{
  "n_layer": 9,
  "d_model": 512,
  "n_experts": 8,
  "experts_per_token": 1,
  "d_expert": 304,
  "d_shared_expert": 0,
  "activation": "swiglu",
  "moe_layers": [0, 1, 2, 3, 4, 5, 6, 7, 8],
  "router_score": "softmax",
  "normalize_top_k": false,
  "routed_scale": 3.25,
  "balance_loss": 0.000172,
  "balance_bias": true,
  "router_logit_norm": 1.5,
  "init_std_router": 0.00846,
  "lr_router": 0.000619,
  "vocab_size": 8192,
  "norm": "rmsnorm",
  "norm_eps": 1e-05,
  "tie_embeddings": false,
  "optimizer": "cautious_adamw",
  "lr": 0.000463,
  "beta1": 0.9,
  "beta2": 0.99,
  "grad_clip": 1.0,
  "batch_tokens": [65536, 131072, 262144],
  "seq_len": 1024,
  "train_tokens": 429900000,
  "steps": 4535,
  "dataset": "wikipedia_en"
}
Below are experts of layer 4 (counted from 0) of a mixture-of-experts language model. Rows are named router (the router's row for the expert), gate (a neuron's input weights, with its number), up (a neuron's input weights, with its number), down (a neuron's output weights, with its number) and show model dimensions 256-319. Each number is 50 + 12 x the weight over its row's rms, rounded and kept within 0 to 99.
Before each expert's rows: "comes before" lists some tokens at least twice as common just after its tokens as in all text. This comes from a sample of Wikipedia text that the model never trained on. Tokens count by the router's weight.

# expert 4
comes before: " of", "0", "9", " and", "8", " which"
router:47 22 54 62 35 36 40 59 33 54 48 42 59 50 39 32 57 36 61 45 52 56 45 46 45 43 65 39 56 43 40 51 39 48 56 46 72 41 55 37 39 35 64 45 69 36 57 42 54 51 14 42 40 64 45 39 52 46 36 45 41 67 62 51
gate0:35 59 51 27 57 58 47 48 46 78 61 55 26 73 54 72 35 63 50 48 48 65 42 57 53 54 47 51 44 56 49 26 52 32 51 60 42 59 49 40 50 43 51 41 42 44 38 39 52 53 50 49 53 37 50 42 58 65 66 40 56 30 52 71
up0:64 62 57 50 47 39 80 23 33 64 48 47 42 57 52 35 53 40 43 48 46 37 49 43 78 62 74 48 39 31 27 54 51 48 50 27 49 40 48 63 66 65 46 65 47 61 67 50 30 29 57 61 55 47 50 61 54 46 43 42 38 59 29 69
down0:71 69 28 45 39 69 74 50 46 57 54 54 64 42 65 52 48 43 62 58 41 45 57 58 41 45 19 42 45 51 52 52 56 56 48 45 60 37 49 48 44 46 62 32 57 70 48 37 63 62 65 53 63 70 69 49 51 37 33 59 56 54 74 56
gate1:42 26 42 38 45 38 46 46 48 53 33 38 40 42 61 49 50 56 39 41 37 26 69 60 60 57 62 51 45 43 45 66 64 58 42 46 46 50 67 73 55 74 15 57 10 47 32 66 47 49 78 50 58 18 42 65 34 50 62 46 37 65 23 53
up1:76 36 60 51 40 59 38 46 62 37 62 27 62 77 70 45 62 44 38 40 25 53 50 48 63 37 41 44 57 46 34 63 48 55 50 59 50 54 61 52 65 67 46 65 62 45 61 42 43 55 55 35 48 53 71 44 23 60 62 32 53 48 56 55
down1:55 52 53 25 45 45 40 45 51 71 46 67 38 51 65 68 39 43 32 42 55 58 47 59 51 52 53 48 58 51 53 50 60 70 45 29 41 55 20 68 56 45 31 51 38 57 69 51 45 60 68 44 51 71 50 40 50 44 55 46 37 69 29 46
gate2:70 49 56 46 48 47 70 65 28 45 59 49 58 56 59 50 48 57 50 46 58 60 36 42 65 51 64 48 41 70 47 67 59 39 46 44 47 61 35 75 32 56 38 59 37 40 42 37 30 43 50 58 49 42 57 38 72 38 49 51 57 66 36 38
up2:74 65 22 52 67 52 38 47 38 57 43 35 38 40 48 27 52 54 49 62 42 62 50 50 39 53 56 51 40 63 93 49 53 61 38 56 41 38 45 60 54 29 62 43 55 65 40 34 53 54 28 60 23 49 45 59 65 53 52 53 54 27 70 42
down2:59 31 39 72 31 48 41 56 51 37 38 64 42 43 35 41 44 61 48 57 38 66 53 50 50 60 40 58 41 45 45 34 60 48 31 55 53 53 55 22 44 55 52 43 43 48 38 60 41 53 62 39 56 28 57 77 36 61 58 39 75 37 33 68
gate3:43 47 69 62 48 61 40 61 50 26 58 40 31 57 45 73 73 64 18 37 42 47 50 50 41 70 64 39 62 58 56 59 51 56 48 49 78 58 35 47 56 38 64 31 51 59 53 34 29 39 27 47 52 35 38 56 57 67 60 40 53 60 38 38
up3:48 56 68 31 44 55 60 38 53 53 32 56 64 54 46 27 43 31 47 51 75 30 56 59 44 56 43 66 30 37 63 53 46 70 52 47 55 27 46 43 66 61 50 45 51 67 61 51 56 40 61 53 53 65 64 57 36 50 52 53 46 48 37 50
down3:50 71 51 56 47 59 43 70 46 48 59 62 50 29 63 41 55 60 47 51 44 47 57 31 49 32 57 49 25 56 50 73 56 38 74 52 71 25 36 47 50 55 50 28 57 54 45 56 70 34 51 51 44 57 68 22 56 55 46 61 43 43 79 83
gate4:51 80 46 55 60 47 73 34 44 46 39 57 25 53 43 60 46 58 63 65 60 65 61 54 21 50 44 52 59 43 56 58 54 50 39 62 41 27 45 41 48 42 68 58 58 39 47 56 75 62 57 60 65 46 51 57 47 36 46 35 47 34 52 54
up4:52 40 56 54 36 35 44 56 49 36 65 58 35 46 53 60 54 62 32 43 56 52 75 45 59 65 59 54 27 46 50 69 71 46 47 27 60 76 48 60 56 72 46 54 41 64 33 41 43 52 52 26 42 38 46 69 44 51 38 37 63 53 47 69
down4:39 56 33 48 37 55 45 38 41 65 29 55 55 42 43 48 35 55 41 35 55 66 33 45 62 79 43 54 58 40 54 60 51 45 48 60 50 49 34 61 42 64 59 54 67 54 65 55 31 50 64 54 61 18 58 56 37 64 45 64 47 31 45 48
gate5:45 27 56 47 58 25 51 52 62 64 62 26 64 39 51 42 61 36 59 42 45 57 46 56 54 34 34 60 56 59 42 54 57 67 41 64 40 33 34 25 55 72 56 61 45 54 51 54 51 63 46 42 51 65 42 62 33 45 65 54 54 53 42 52
up5:37 60 41 57 52 41 57 45 59 53 51 46 49 29 51 39 51 54 50 44 72 46 42 53 59 42 31 38 48 76 44 47 48 51 59 45 55 35 78 57 44 60 61 50 44 69 45 33 54 60 58 77 40 51 49 25 66 16 48 60 48 48 56 65
down5:73 42 23 46 48 48 53 79 42 55 28 41 47 54 47 59 59 46 40 46 48 59 50 51 54 51 48 53 47 37 52 61 53 62 64 58 55 58 21 26 58 73 52 55 63 60 51 62 60 53 46 41 40 72 67 56 57 62 31 54 63 45 58 55
gate6:43 40 72 65 49 65 47 22 27 59 54 50 38 71 45 40 76 35 48 14 66 45 41 63 55 33 44 57 47 32 44 33 48 47 43 53 43 58 40 54 39 25 31 46 58 32 46 41 30 65 58 52 33 45 54 51 52 63 49 46 56 38 35 50
up6:44 33 41 59 60 47 60 48 35 65 61 61 53 56 40 73 62 37 43 52 49 46 48 50 43 48 25 40 35 44 43 41 27 76 47 48 60 72 54 41 41 39 62 44 51 72 49 46 61 73 52 68 33 46 47 61 68 51 51 51 60 60 57 56
down6:49 59 57 52 28 32 30 47 43 46 62 38 54 45 58 23 24 47 67 51 38 57 38 36 52 48 67 36 37 38 42 68 64 41 80 62 60 22 52 51 36 60 40 60 57 34 56 48 56 37 41 24 46 47 71 46 32 40 37 64 52 39 71 31
gate7:33 54 63 41 44 41 37 42 59 30 71 71 47 67 46 65 34 65 66 46 31 45 42 74 43 55 79 49 60 63 67 55 45 77 41 61 65 61 66 54 72 35 60 10 49 41 51 74 52 63 43 62 49 43 68 44 56 36 59 58 29 46 59 36
up7:64 38 38 61 65 48 56 25 38 48 39 58 45 30 65 42 74 31 37 54 52 53 43 26 42 61 13 57 51 42 49 47 72 44 48 63 40 41 44 58 38 43 52 53 67 58 54 38 63 38 57 48 51 56 48 56 51 58 53 56 74 69 53 56
down7:35 38 50 42 53 36 26 45 75 73 32 53 68 54 61 43 47 40 44 49 43 67 45 29 69 71 51 40 43 58 51 36 44 59 48 82 39 54 74 68 40 15 46 54 59 52 57 66 43 56 40 55 48 62 39 54 48 46 50 42 52 58 15 36

# expert 0
comes before: " the", " a", " to", " in", " by", " his"
router:49 46 41 30 60 39 47 54 58 46 48 54 47 54 59 51 49 19 37 46 57 50 53 53 47 55 58 47 47 41 53 71 41 63 64 65 47 39 54 71 47 56 47 39 37 40 50 41 48 58 37 53 46 47 65 55 66 25 56 55 54 64 53 56
gate0:24 49 62 57 75 47 54 20 53 43 45 56 29 46 53 53 57 47 41 49 70 42 60 44 51 77 47 45 58 43 60 34 58 59 73 60 56 53 47 74 54 55 36 43 57 57 48 46 45 26 66 52 59 43 58 58 56 46 36 30 74 29 64 57
up0:39 57 41 51 37 41 56 64 53 56 54 41 42 50 42 56 43 67 49 52 47 44 53 75 43 53 35 51 42 64 40 63 39 52 48 36 26 67 76 58 41 53 53 54 44 61 26 54 64 44 37 34 42 49 23 79 36 49 61 50 43 71 43 67
down0:54 56 64 48 54 49 25 48 29 63 46 44 40 42 35 54 65 70 56 45 47 38 46 57 45 55 47 68 53 56 57 70 43 35 56 42 60 56 35 43 59 51 50 68 41 56 46 53 42 72 81 32 50 51 53 55 72 46 49 39 38 44 27 46
gate1:30 52 56 45 21 64 53 32 50 58 29 67 33 68 51 60 44 47 62 58 49 46 44 59 54 49 61 49 52 45 68 59 72 33 49 64 56 49 43 53 43 60 58 37 42 45 63 49 54 54 49 50 55 52 39 55 54 68 68 35 69 57 48 63
up1:45 65 54 61 54 71 59 53 62 45 40 28 54 47 66 42 44 70 51 41 50 57 24 62 39 38 65 68 48 64 39 64 51 40 47 59 52 37 54 32 54 50 35 45 37 54 44 70 44 53 51 50 38 48 52 29 34 22 48 55 47 55 61 73
down1:52 64 61 48 57 63 42 37 38 63 50 41 54 76 26 44 57 42 69 57 46 42 79 52 46 50 45 35 34 49 48 47 29 59 68 62 54 61 62 65 39 39 55 47 47 51 53 43 48 55 44 49 50 56 36 53 62 43 62 40 56 36 44 42
gate2:62 69 60 43 51 61 46 49 55 64 53 64 28 48 54 55 59 44 73 71 65 57 41 40 40 50 23 46 85 61 47 32 59 62 51 44 54 72 59 78 55 23 56 67 53 69 59 57 56 57 27 35 44 44 49 55 32 48 53 60 54 51 46 42
up2:50 27 51 42 34 56 47 42 38 46 40 46 51 39 52 69 34 59 44 41 34 65 30 53 40 69 48 51 36 50 45 53 37 58 51 44 38 47 73 34 43 69 54 59 60 47 40 49 51 35 64 43 56 41 55 58 64 75 38 55 49 47 58 50
down2:66 43 54 53 61 36 65 50 50 51 52 55 69 30 57 44 61 48 45 70 54 85 55 46 45 52 48 52 41 43 60 59 41 47 54 25 51 55 44 46 59 28 53 39 60 50 30 65 39 49 54 62 46 17 56 62 56 47 57 46 38 53 56 58
gate3:65 53 50 57 57 60 59 28 69 33 48 47 49 58 27 49 75 52 65 34 46 61 54 25 55 44 55 47 28 47 44 52 40 53 44 48 29 50 49 33 59 59 62 44 63 44 76 50 43 56 43 46 46 52 56 24 62 47 41 46 68 27 53 66
up3:81 57 53 39 50 53 44 36 64 39 51 62 49 39 48 71 18 56 76 61 53 56 57 44 57 60 49 55 50 59 44 24 67 50 43 62 38 45 50 62 66 64 47 37 57 47 29 63 63 38 47 35 73 42 40 48 54 50 36 33 59 29 66 62
down3:38 63 30 26 49 52 64 43 65 31 50 41 49 46 57 62 49 55 69 50 41 42 64 57 75 36 38 49 66 41 63 45 42 71 45 32 48 54 59 46 57 63 44 72 38 60 30 52 40 57 42 54 60 57 59 54 44 59 30 39 50 36 36 23
gate4:57 54 49 68 58 43 57 40 72 53 48 67 33 47 53 80 43 50 70 54 44 52 53 58 68 40 40 52 45 51 59 54 64 46 47 61 50 70 50 48 58 30 67 30 46 45 58 35 56 75 82 46 59 48 36 30 50 50 42 45 36 43 80 59
up4:66 75 51 45 65 50 55 34 65 83 50 54 37 55 63 67 36 43 58 45 43 39 40 68 63 62 56 51 54 53 76 58 54 35 55 40 57 65 47 55 40 30 57 40 53 34 72 55 36 76 56 39 42 48 34 66 61 38 25 29 54 42 67 79
down4:52 82 44 35 46 34 52 65 46 72 46 58 65 60 52 40 38 61 82 43 60 53 40 34 63 47 84 58 57 59 35 46 56 68 72 44 51 64 47 46 46 59 33 77 37 47 46 53 66 45 36 58 53 99 35 58 44 45 46 51 57 42 52 63
gate5:58 38 65 77 16 62 60 41 43 44 53 44 48 54 59 39 73 53 67 40 41 48 50 59 69 42 57 61 44 36 61 51 53 48 49 55 72 41 33 56 28 45 39 47 54 48 67 45 33 35 57 39 55 47 47 61 45 40 48 34 55 74 39 44
up5:48 35 61 63 58 24 46 54 52 38 62 47 43 43 60 68 74 56 44 52 54 59 48 36 77 49 51 52 48 29 46 45 69 51 45 33 61 28 51 37 53 52 48 52 72 48 49 32 58 39 43 42 54 47 49 43 49 47 50 39 54 44 50 38
down5:64 73 45 58 60 58 56 58 53 53 53 58 53 69 54 29 38 55 52 55 36 73 44 44 41 75 58 25 56 46 32 69 54 37 70 38 55 59 60 54 56 59 48 41 58 34 49 48 70 32 38 34 64 74 40 62 63 45 49 35 67 53 53 60
gate6:44 45 35 56 58 74 56 51 44 45 51 49 66 61 55 54 69 56 62 38 33 47 60 44 66 58 56 70 42 48 59 39 58 48 43 57 81 36 55 55 37 26 73 50 55 58 80 58 49 64 49 55 46 46 25 48 55 44 43 50 48 58 65 55
up6:41 46 70 56 38 33 56 36 54 62 54 65 23 23 54 69 45 47 32 48 63 67 60 73 23 49 43 42 53 69 40 74 43 45 46 40 48 84 50 47 73 59 49 47 51 62 28 57 58 24 46 46 48 41 37 42 43 60 64 74 60 74 62 43
down6:42 39 67 33 42 50 55 58 50 56 48 54 65 45 39 56 56 34 36 52 57 67 69 36 45 54 56 56 38 63 54 34 65 72 47 43 62 47 59 60 50 46 70 33 50 67 67 29 49 51 44 35 45 39 47 65 39 58 47 62 49 51 50 57
gate7:54 43 61 40 43 53 42 41 58 20 53 49 39 33 61 28 40 44 59 64 56 47 35 28 36 48 45 49 57 38 61 89 42 55 56 60 55 56 42 47 37 52 70 68 59 52 41 35 62 61 56 76 40 43 52 66 59 71 63 73 39 66 60 41
up7:49 39 65 52 31 42 51 42 55 27 66 51 32 38 73 49 37 44 57 64 48 56 54 50 43 80 41 16 43 47 64 54 50 38 50 72 66 39 60 57 63 52 39 43 55 47 34 44 57 43 12 56 46 49 48 33 64 69 36 53 54 65 57 33
down7:40 60 47 56 53 40 53 42 53 58 60 68 41 74 50 54 69 60 59 50 34 40 60 57 47 40 32 58 47 41 56 38 61 53 48 45 50 42 55 35 51 51 45 63 41 54 39 78 17 35 54 56 58 69 55 36 44 36 37 50 86 41 59 50

# expert 7
comes before: " |", "|", "-", "\n", "===", ";"
router:52 79 64 50 58 59 38 55 58 18 39 39 64 47 60 53 48 67 40 17 60 50 62 40 56 60 64 41 48 30 40 63 62 54 56 56 34 42 37 46 33 57 43 49 52 63 69 47 48 54 64 44 46 55 49 50 53 59 49 50 63 38 45 59
gate0:28 45 26 54 47 31 57 49 59 63 56 46 32 45 28 64 41 23 54 37 65 39 52 57 35 40 19 59 49 74 43 42 60 61 55 55 51 34 58 46 56 48 25 45 64 68 49 63 57 59 55 57 32 39 59 31 61 42 57 52 52 40 57 37
up0:40 39 56 46 63 36 49 52 34 57 35 47 50 51 59 47 50 65 37 44 68 25 66 56 46 68 69 63 46 37 53 41 40 58 28 58 65 58 34 62 43 44 60 60 54 28 50 64 53 41 45 67 52 39 48 48 27 64 56 55 65 45 49 76
down0:53 51 39 49 70 56 59 63 56 41 44 43 47 52 42 68 44 63 47 41 69 32 25 45 45 45 51 37 53 38 61 46 46 42 46 69 48 38 37 88 53 61 43 53 66 53 49 42 51 40 57 34 36 52 38 69 53 59 57 56 39 39 59 58
gate1:66 63 67 45 69 49 49 46 56 66 56 73 48 41 61 57 54 77 59 43 58 74 71 37 48 53 55 51 50 35 42 55 32 51 48 50 45 61 44 42 45 41 58 65 65 45 72 45 68 38 64 32 55 53 46 47 53 67 43 43 55 24 41 37
up1:30 46 47 48 64 64 55 30 32 45 58 34 53 59 48 41 46 54 42 59 54 49 30 43 54 44 66 49 47 61 56 53 47 57 48 59 54 40 59 73 44 60 44 80 47 46 49 44 68 64 60 62 61 44 45 49 22 58 63 79 42 64 47 76
down1:61 40 52 58 62 44 44 41 31 33 44 56 45 59 52 58 56 47 69 55 50 79 34 46 49 67 49 50 66 48 57 54 56 40 48 57 69 71 62 35 46 43 19 75 45 47 53 54 45 50 46 37 52 15 65 53 66 43 46 39 56 47 51 30
gate2:42 54 63 60 59 54 57 49 48 41 48 67 51 66 44 39 60 60 42 40 39 69 27 52 46 56 55 51 42 60 47 56 44 72 49 33 32 48 38 57 46 18 34 43 35 50 58 46 82 34 61 44 33 25 44 67 34 35 58 57 44 49 70 56
up2:63 34 41 65 50 49 52 46 56 91 43 51 61 52 40 47 44 42 35 66 34 41 52 61 47 63 29 36 62 48 66 41 53 47 27 43 56 59 69 56 33 70 62 60 83 65 52 39 51 59 39 68 56 39 67 42 60 54 33 59 26 57 48 79
down2:40 49 42 59 60 31 42 68 58 45 43 74 43 68 37 46 46 47 70 52 35 78 27 66 50 30 43 50 55 66 67 43 61 56 43 38 48 40 60 39 63 20 40 45 60 48 59 51 54 52 61 36 59 99 56 47 62 40 13 48 72 56 71 65
gate3:42 23 27 36 41 42 55 52 47 35 62 57 55 54 21 65 47 55 66 44 56 74 53 79 61 46 25 53 47 55 54 35 30 67 61 57 42 54 48 57 54 27 44 51 53 58 56 58 55 45 53 39 62 65 32 54 39 66 44 45 67 43 38 48
up3:49 59 40 59 71 63 54 47 46 69 58 54 54 40 71 66 59 64 57 51 60 43 48 86 56 56 76 54 53 60 62 79 38 46 39 45 54 75 46 44 41 63 59 58 40 46 50 41 52 56 66 69 32 53 45 30 33 69 40 57 37 40 43 53
down3:39 34 45 35 45 28 47 30 46 32 51 54 57 61 54 48 46 43 40 66 75 41 34 53 47 49 44 64 41 34 44 52 67 64 59 59 20 56 39 57 27 69 69 43 53 52 57 45 77 39 60 51 35 50 48 44 32 66 40 66 52 54 58 25
gate4:55 51 39 47 41 66 71 54 43 62 45 46 43 49 40 39 41 38 47 63 34 50 67 39 58 46 47 55 51 64 59 36 50 45 65 28 56 38 41 56 56 49 67 29 39 49 53 46 40 49 37 54 50 41 65 75 66 66 50 48 50 40 65 80
up4:60 60 40 56 41 44 37 45 39 45 53 52 37 68 58 46 47 36 67 37 37 39 75 47 61 49 43 53 63 31 67 62 33 43 32 47 49 71 59 58 41 49 47 40 39 42 56 68 57 42 51 47 51 36 57 54 42 44 43 64 66 50 45 75
down4:39 55 44 45 49 63 62 29 66 36 62 59 75 46 54 51 59 55 59 80 50 53 60 60 51 56 62 42 55 45 55 50 58 35 45 62 69 37 53 68 62 43 34 38 64 33 51 44 66 41 44 23 57 36 60 35 47 51 67 53 41 48 47 52
gate5:48 51 46 66 58 54 65 43 79 40 39 43 59 35 57 52 41 64 42 58 10 60 58 36 43 55 41 48 38 51 53 59 72 50 53 70 50 61 69 55 56 57 59 61 43 75 50 44 50 48 70 54 59 57 42 63 56 34 60 69 54 63 49 64
up5:41 57 59 39 59 40 52 45 39 50 58 44 58 45 41 42 38 47 33 53 44 17 26 45 28 37 48 54 56 48 58 42 42 36 46 57 43 54 56 69 64 66 49 47 27 27 40 60 29 57 57 57 67 49 51 34 72 54 49 46 65 41 24 53
down5:33 46 29 55 45 39 50 53 51 38 58 44 53 64 46 50 27 52 44 63 66 55 52 71 55 63 42 39 41 37 47 27 49 60 43 59 75 41 54 54 57 38 60 39 67 56 61 56 70 62 40 16 61 70 36 65 35 70 47 40 50 48 50 39
gate6:48 58 58 53 53 68 43 44 54 40 40 60 45 49 57 79 85 32 44 46 59 44 55 49 68 61 50 52 43 71 44 60 48 59 68 60 68 48 40 37 39 60 58 63 40 38 61 38 27 62 61 45 52 45 40 12 63 58 46 52 33 39 59 47
up6:50 48 53 57 40 37 57 44 34 52 45 36 61 42 47 36 70 78 40 45 43 68 38 59 44 40 42 64 38 45 51 55 61 50 57 37 47 35 30 29 74 57 53 41 29 49 56 40 48 40 51 45 37 43 26 47 30 40 53 62 60 44 46 53
down6:66 44 59 60 37 44 52 60 44 42 37 56 61 40 47 46 42 63 31 46 78 47 61 34 68 58 72 41 46 41 46 30 40 62 59 55 22 51 55 90 43 55 46 45 52 63 51 52 67 60 65 69 47 69 46 39 50 48 54 48 65 44 43 69
gate7:36 48 49 45 63 37 38 44 29 53 56 52 45 56 37 48 45 53 35 58 49 34 37 38 35 43 53 43 49 44 45 50 30 56 46 42 52 41 43 57 61 48 53 45 59 49 35 42 40 58 57 54 66 60 44 22 56 51 55 50 56 43 61 47
up7:49 47 43 51 26 52 36 53 52 53 37 43 53 58 43 61 38 31 46 61 70 42 45 55 53 44 51 58 49 67 39 38 50 44 47 49 62 54 61 44 45 43 54 42 65 59 29 44 37 53 40 37 43 46 40 73 37 64 38 44 36 48 61 66
down7:48 32 51 52 43 28 42 47 44 40 58 42 39 48 49 48 18 35 43 56 66 56 50 49 58 23 68 30 53 38 60 63 60 46 47 43 77 57 53 53 62 77 53 64 62 41 48 47 54 68 21 53 74 00 29 62 29 32 68 50 51 43 53 39

# expert 5
comes before: " ", "1", "2", "\n", "3", "4"
router:57 48 38 58 52 58 60 59 56 73 50 39 41 56 54 58 58 41 56 68 43 48 51 43 43 54 52 47 61 48 66 27 39 40 44 41 61 56 50 40 31 45 45 51 47 44 29 52 60 41 61 34 62 42 52 59 45 58 35 40 46 53 32 45
gate0:41 42 42 45 70 47 73 50 60 49 42 71 41 50 31 48 77 62 58 41 63 37 53 57 40 79 57 38 54 67 72 52 59 56 43 69 41 44 34 43 38 43 61 29 44 61 57 48 29 39 51 55 45 28 53 40 57 26 35 40 47 63 62 44
up0:38 42 47 37 57 74 50 71 65 59 36 17 45 52 58 52 52 49 57 52 61 39 43 49 61 53 48 37 35 51 57 39 39 52 49 48 45 64 46 30 42 46 65 51 69 51 47 65 32 35 65 57 24 48 48 61 25 35 71 45 40 36 48 47
down0:61 47 53 67 47 53 58 56 32 68 47 40 35 37 55 41 61 73 50 60 25 42 52 46 43 47 67 73 33 29 54 66 49 61 49 55 30 52 56 57 50 54 50 55 45 68 46 42 35 54 51 21 37 67 62 38 39 48 44 60 46 43 51 64
gate1:49 54 38 47 47 41 55 43 39 39 66 50 56 51 57 61 64 54 54 56 34 57 59 52 52 70 97 36 61 66 53 61 60 62 55 64 45 78 46 50 58 61 45 44 68 52 39 36 52 20 52 55 46 39 42 29 46 61 54 50 65 84 57 54
up1:62 34 46 58 46 48 57 42 58 50 63 26 52 43 60 49 71 47 44 48 46 42 43 25 86 72 49 55 31 64 56 56 60 59 39 45 50 35 45 58 46 54 57 64 46 55 71 44 51 33 45 38 27 59 35 64 34 53 65 67 45 62 58 71
down1:50 59 37 68 83 39 86 57 57 62 29 65 41 37 55 59 61 54 45 55 27 42 45 45 58 49 65 60 45 37 43 42 76 87 47 62 28 43 54 63 37 59 36 49 49 58 50 61 43 58 47 43 48 53 80 40 49 57 45 52 59 35 74 45
gate2:63 69 65 38 49 45 58 46 63 25 47 80 59 56 57 34 53 45 47 42 51 41 40 70 58 48 51 48 35 47 10 37 64 55 38 45 43 37 50 41 40 72 53 33 43 45 64 45 48 44 51 69 57 51 39 42 60 48 43 46 64 37 61 54
up2:43 47 48 59 49 58 47 32 70 38 57 78 42 47 44 63 69 25 38 50 53 48 54 20 55 58 49 46 56 52 65 58 51 57 30 60 68 54 42 54 48 45 17 51 46 48 42 51 35 49 46 62 60 64 44 36 58 59 42 61 44 49 51 58
down2:34 52 43 53 48 47 36 44 37 37 43 43 57 45 62 58 40 67 27 37 63 71 38 53 44 54 37 43 57 65 53 44 63 44 50 36 31 58 46 48 48 49 63 49 29 59 67 49 28 46 46 38 50 47 47 52 62 44 64 46 52 43 58 25
gate3:46 62 55 70 57 43 57 71 58 41 59 15 64 29 54 42 55 54 53 39 46 38 56 38 55 44 32 36 40 38 52 77 47 48 50 58 44 35 53 41 36 75 54 53 43 44 37 57 36 44 47 55 53 51 54 51 57 39 59 59 53 65 54 53
up3:57 25 25 37 60 50 57 23 55 39 59 67 38 59 38 28 44 52 31 68 51 54 51 74 64 43 47 59 66 63 52 12 45 58 56 48 46 57 59 62 70 29 55 30 56 69 54 35 74 46 57 34 56 37 38 48 61 57 58 39 55 40 40 46
down3:64 54 66 44 34 46 58 40 50 42 50 46 58 39 51 45 49 37 60 41 53 41 55 42 65 45 62 54 47 48 44 38 44 56 45 50 53 57 44 31 40 56 32 54 50 56 29 44 53 47 46 59 44 40 58 58 50 61 47 56 29 73 50 48
gate4:68 65 59 46 61 48 36 29 58 45 74 35 46 59 38 59 37 37 56 48 42 42 53 65 42 39 41 42 61 48 41 53 52 68 43 54 63 59 73 59 36 61 47 63 46 45 35 57 38 46 51 58 61 45 51 54 44 54 43 48 52 66 62 37
up4:33 49 26 64 60 54 56 34 73 74 42 64 43 32 20 44 36 30 38 48 20 39 43 51 22 52 57 49 50 79 29 40 44 54 54 48 48 36 41 50 45 57 51 40 43 60 34 44 45 41 53 53 32 31 33 56 50 31 33 57 46 45 38 60
down4:72 43 31 37 58 53 35 64 44 71 56 36 42 53 43 65 57 17 31 38 56 60 18 51 59 58 62 45 39 55 58 41 42 50 54 28 36 48 48 63 75 48 48 52 73 42 39 49 64 50 53 46 24 30 66 69 52 71 51 71 32 47 33 62
gate5:43 42 29 50 32 42 58 51 68 57 23 47 53 41 54 50 36 65 60 47 50 48 43 65 55 55 26 62 44 40 50 67 34 38 57 50 52 64 54 51 60 49 57 40 37 41 62 39 61 61 39 31 55 43 52 62 47 62 52 53 41 58 37 61
up5:50 51 59 42 58 34 53 35 32 41 44 76 59 58 53 52 50 34 37 52 43 44 34 43 35 57 70 56 45 55 46 44 63 68 30 39 32 30 59 44 50 38 48 61 54 67 47 52 40 37 40 66 37 52 45 52 41 31 42 49 47 47 49 59
down5:36 36 53 42 73 26 35 57 44 46 30 54 56 53 52 42 51 68 50 34 39 60 22 46 24 39 45 46 68 48 54 61 47 39 50 57 50 70 42 30 35 42 53 43 53 50 56 42 63 36 65 47 46 49 39 62 25 53 32 55 39 44 43 45
gate6:67 48 55 48 35 59 27 55 40 33 64 50 32 61 44 46 51 72 46 51 31 50 62 70 63 66 34 44 18 56 19 45 61 50 59 50 43 43 50 72 69 23 43 53 38 40 48 42 57 59 36 52 52 42 30 71 50 56 51 62 38 56 51 59
up6:59 47 53 47 60 48 69 29 40 55 37 49 54 13 40 62 45 34 32 53 53 50 54 45 41 40 71 48 43 55 50 47 51 42 41 19 56 68 57 49 49 59 59 37 47 49 52 44 50 31 46 45 41 50 49 50 47 22 56 43 58 46 44 72
down6:23 53 42 30 58 52 46 58 57 42 49 46 48 43 48 54 49 38 63 60 60 53 50 51 59 71 37 62 28 57 65 32 40 38 31 45 49 61 60 46 47 30 62 25 41 37 53 61 43 67 55 61 64 44 55 65 63 66 51 48 41 69 49 35
gate7:43 36 43 62 24 40 50 42 56 57 48 50 34 54 42 48 54 64 47 62 22 35 48 44 45 55 34 57 44 50 41 51 58 64 40 42 47 39 56 54 62 50 34 53 58 60 56 44 47 45 51 42 40 38 29 25 49 41 59 60 45 68 61 77
up7:67 62 64 56 85 46 39 58 64 35 71 45 35 36 54 57 52 47 56 36 58 49 48 70 54 35 51 69 77 56 40 67 33 51 31 54 53 70 36 65 52 39 72 52 42 32 50 67 48 44 51 50 63 47 50 63 54 58 40 65 49 53 45 44
down7:73 55 51 46 35 53 48 35 70 46 50 54 52 44 39 43 30 47 56 50 49 45 47 48 53 66 44 59 60 52 48 52 43 58 33 56 65 51 43 44 45 64 49 46 63 52 70 41 55 32 39 55 52 53 63 51 35 48 70 42 56 72 42 74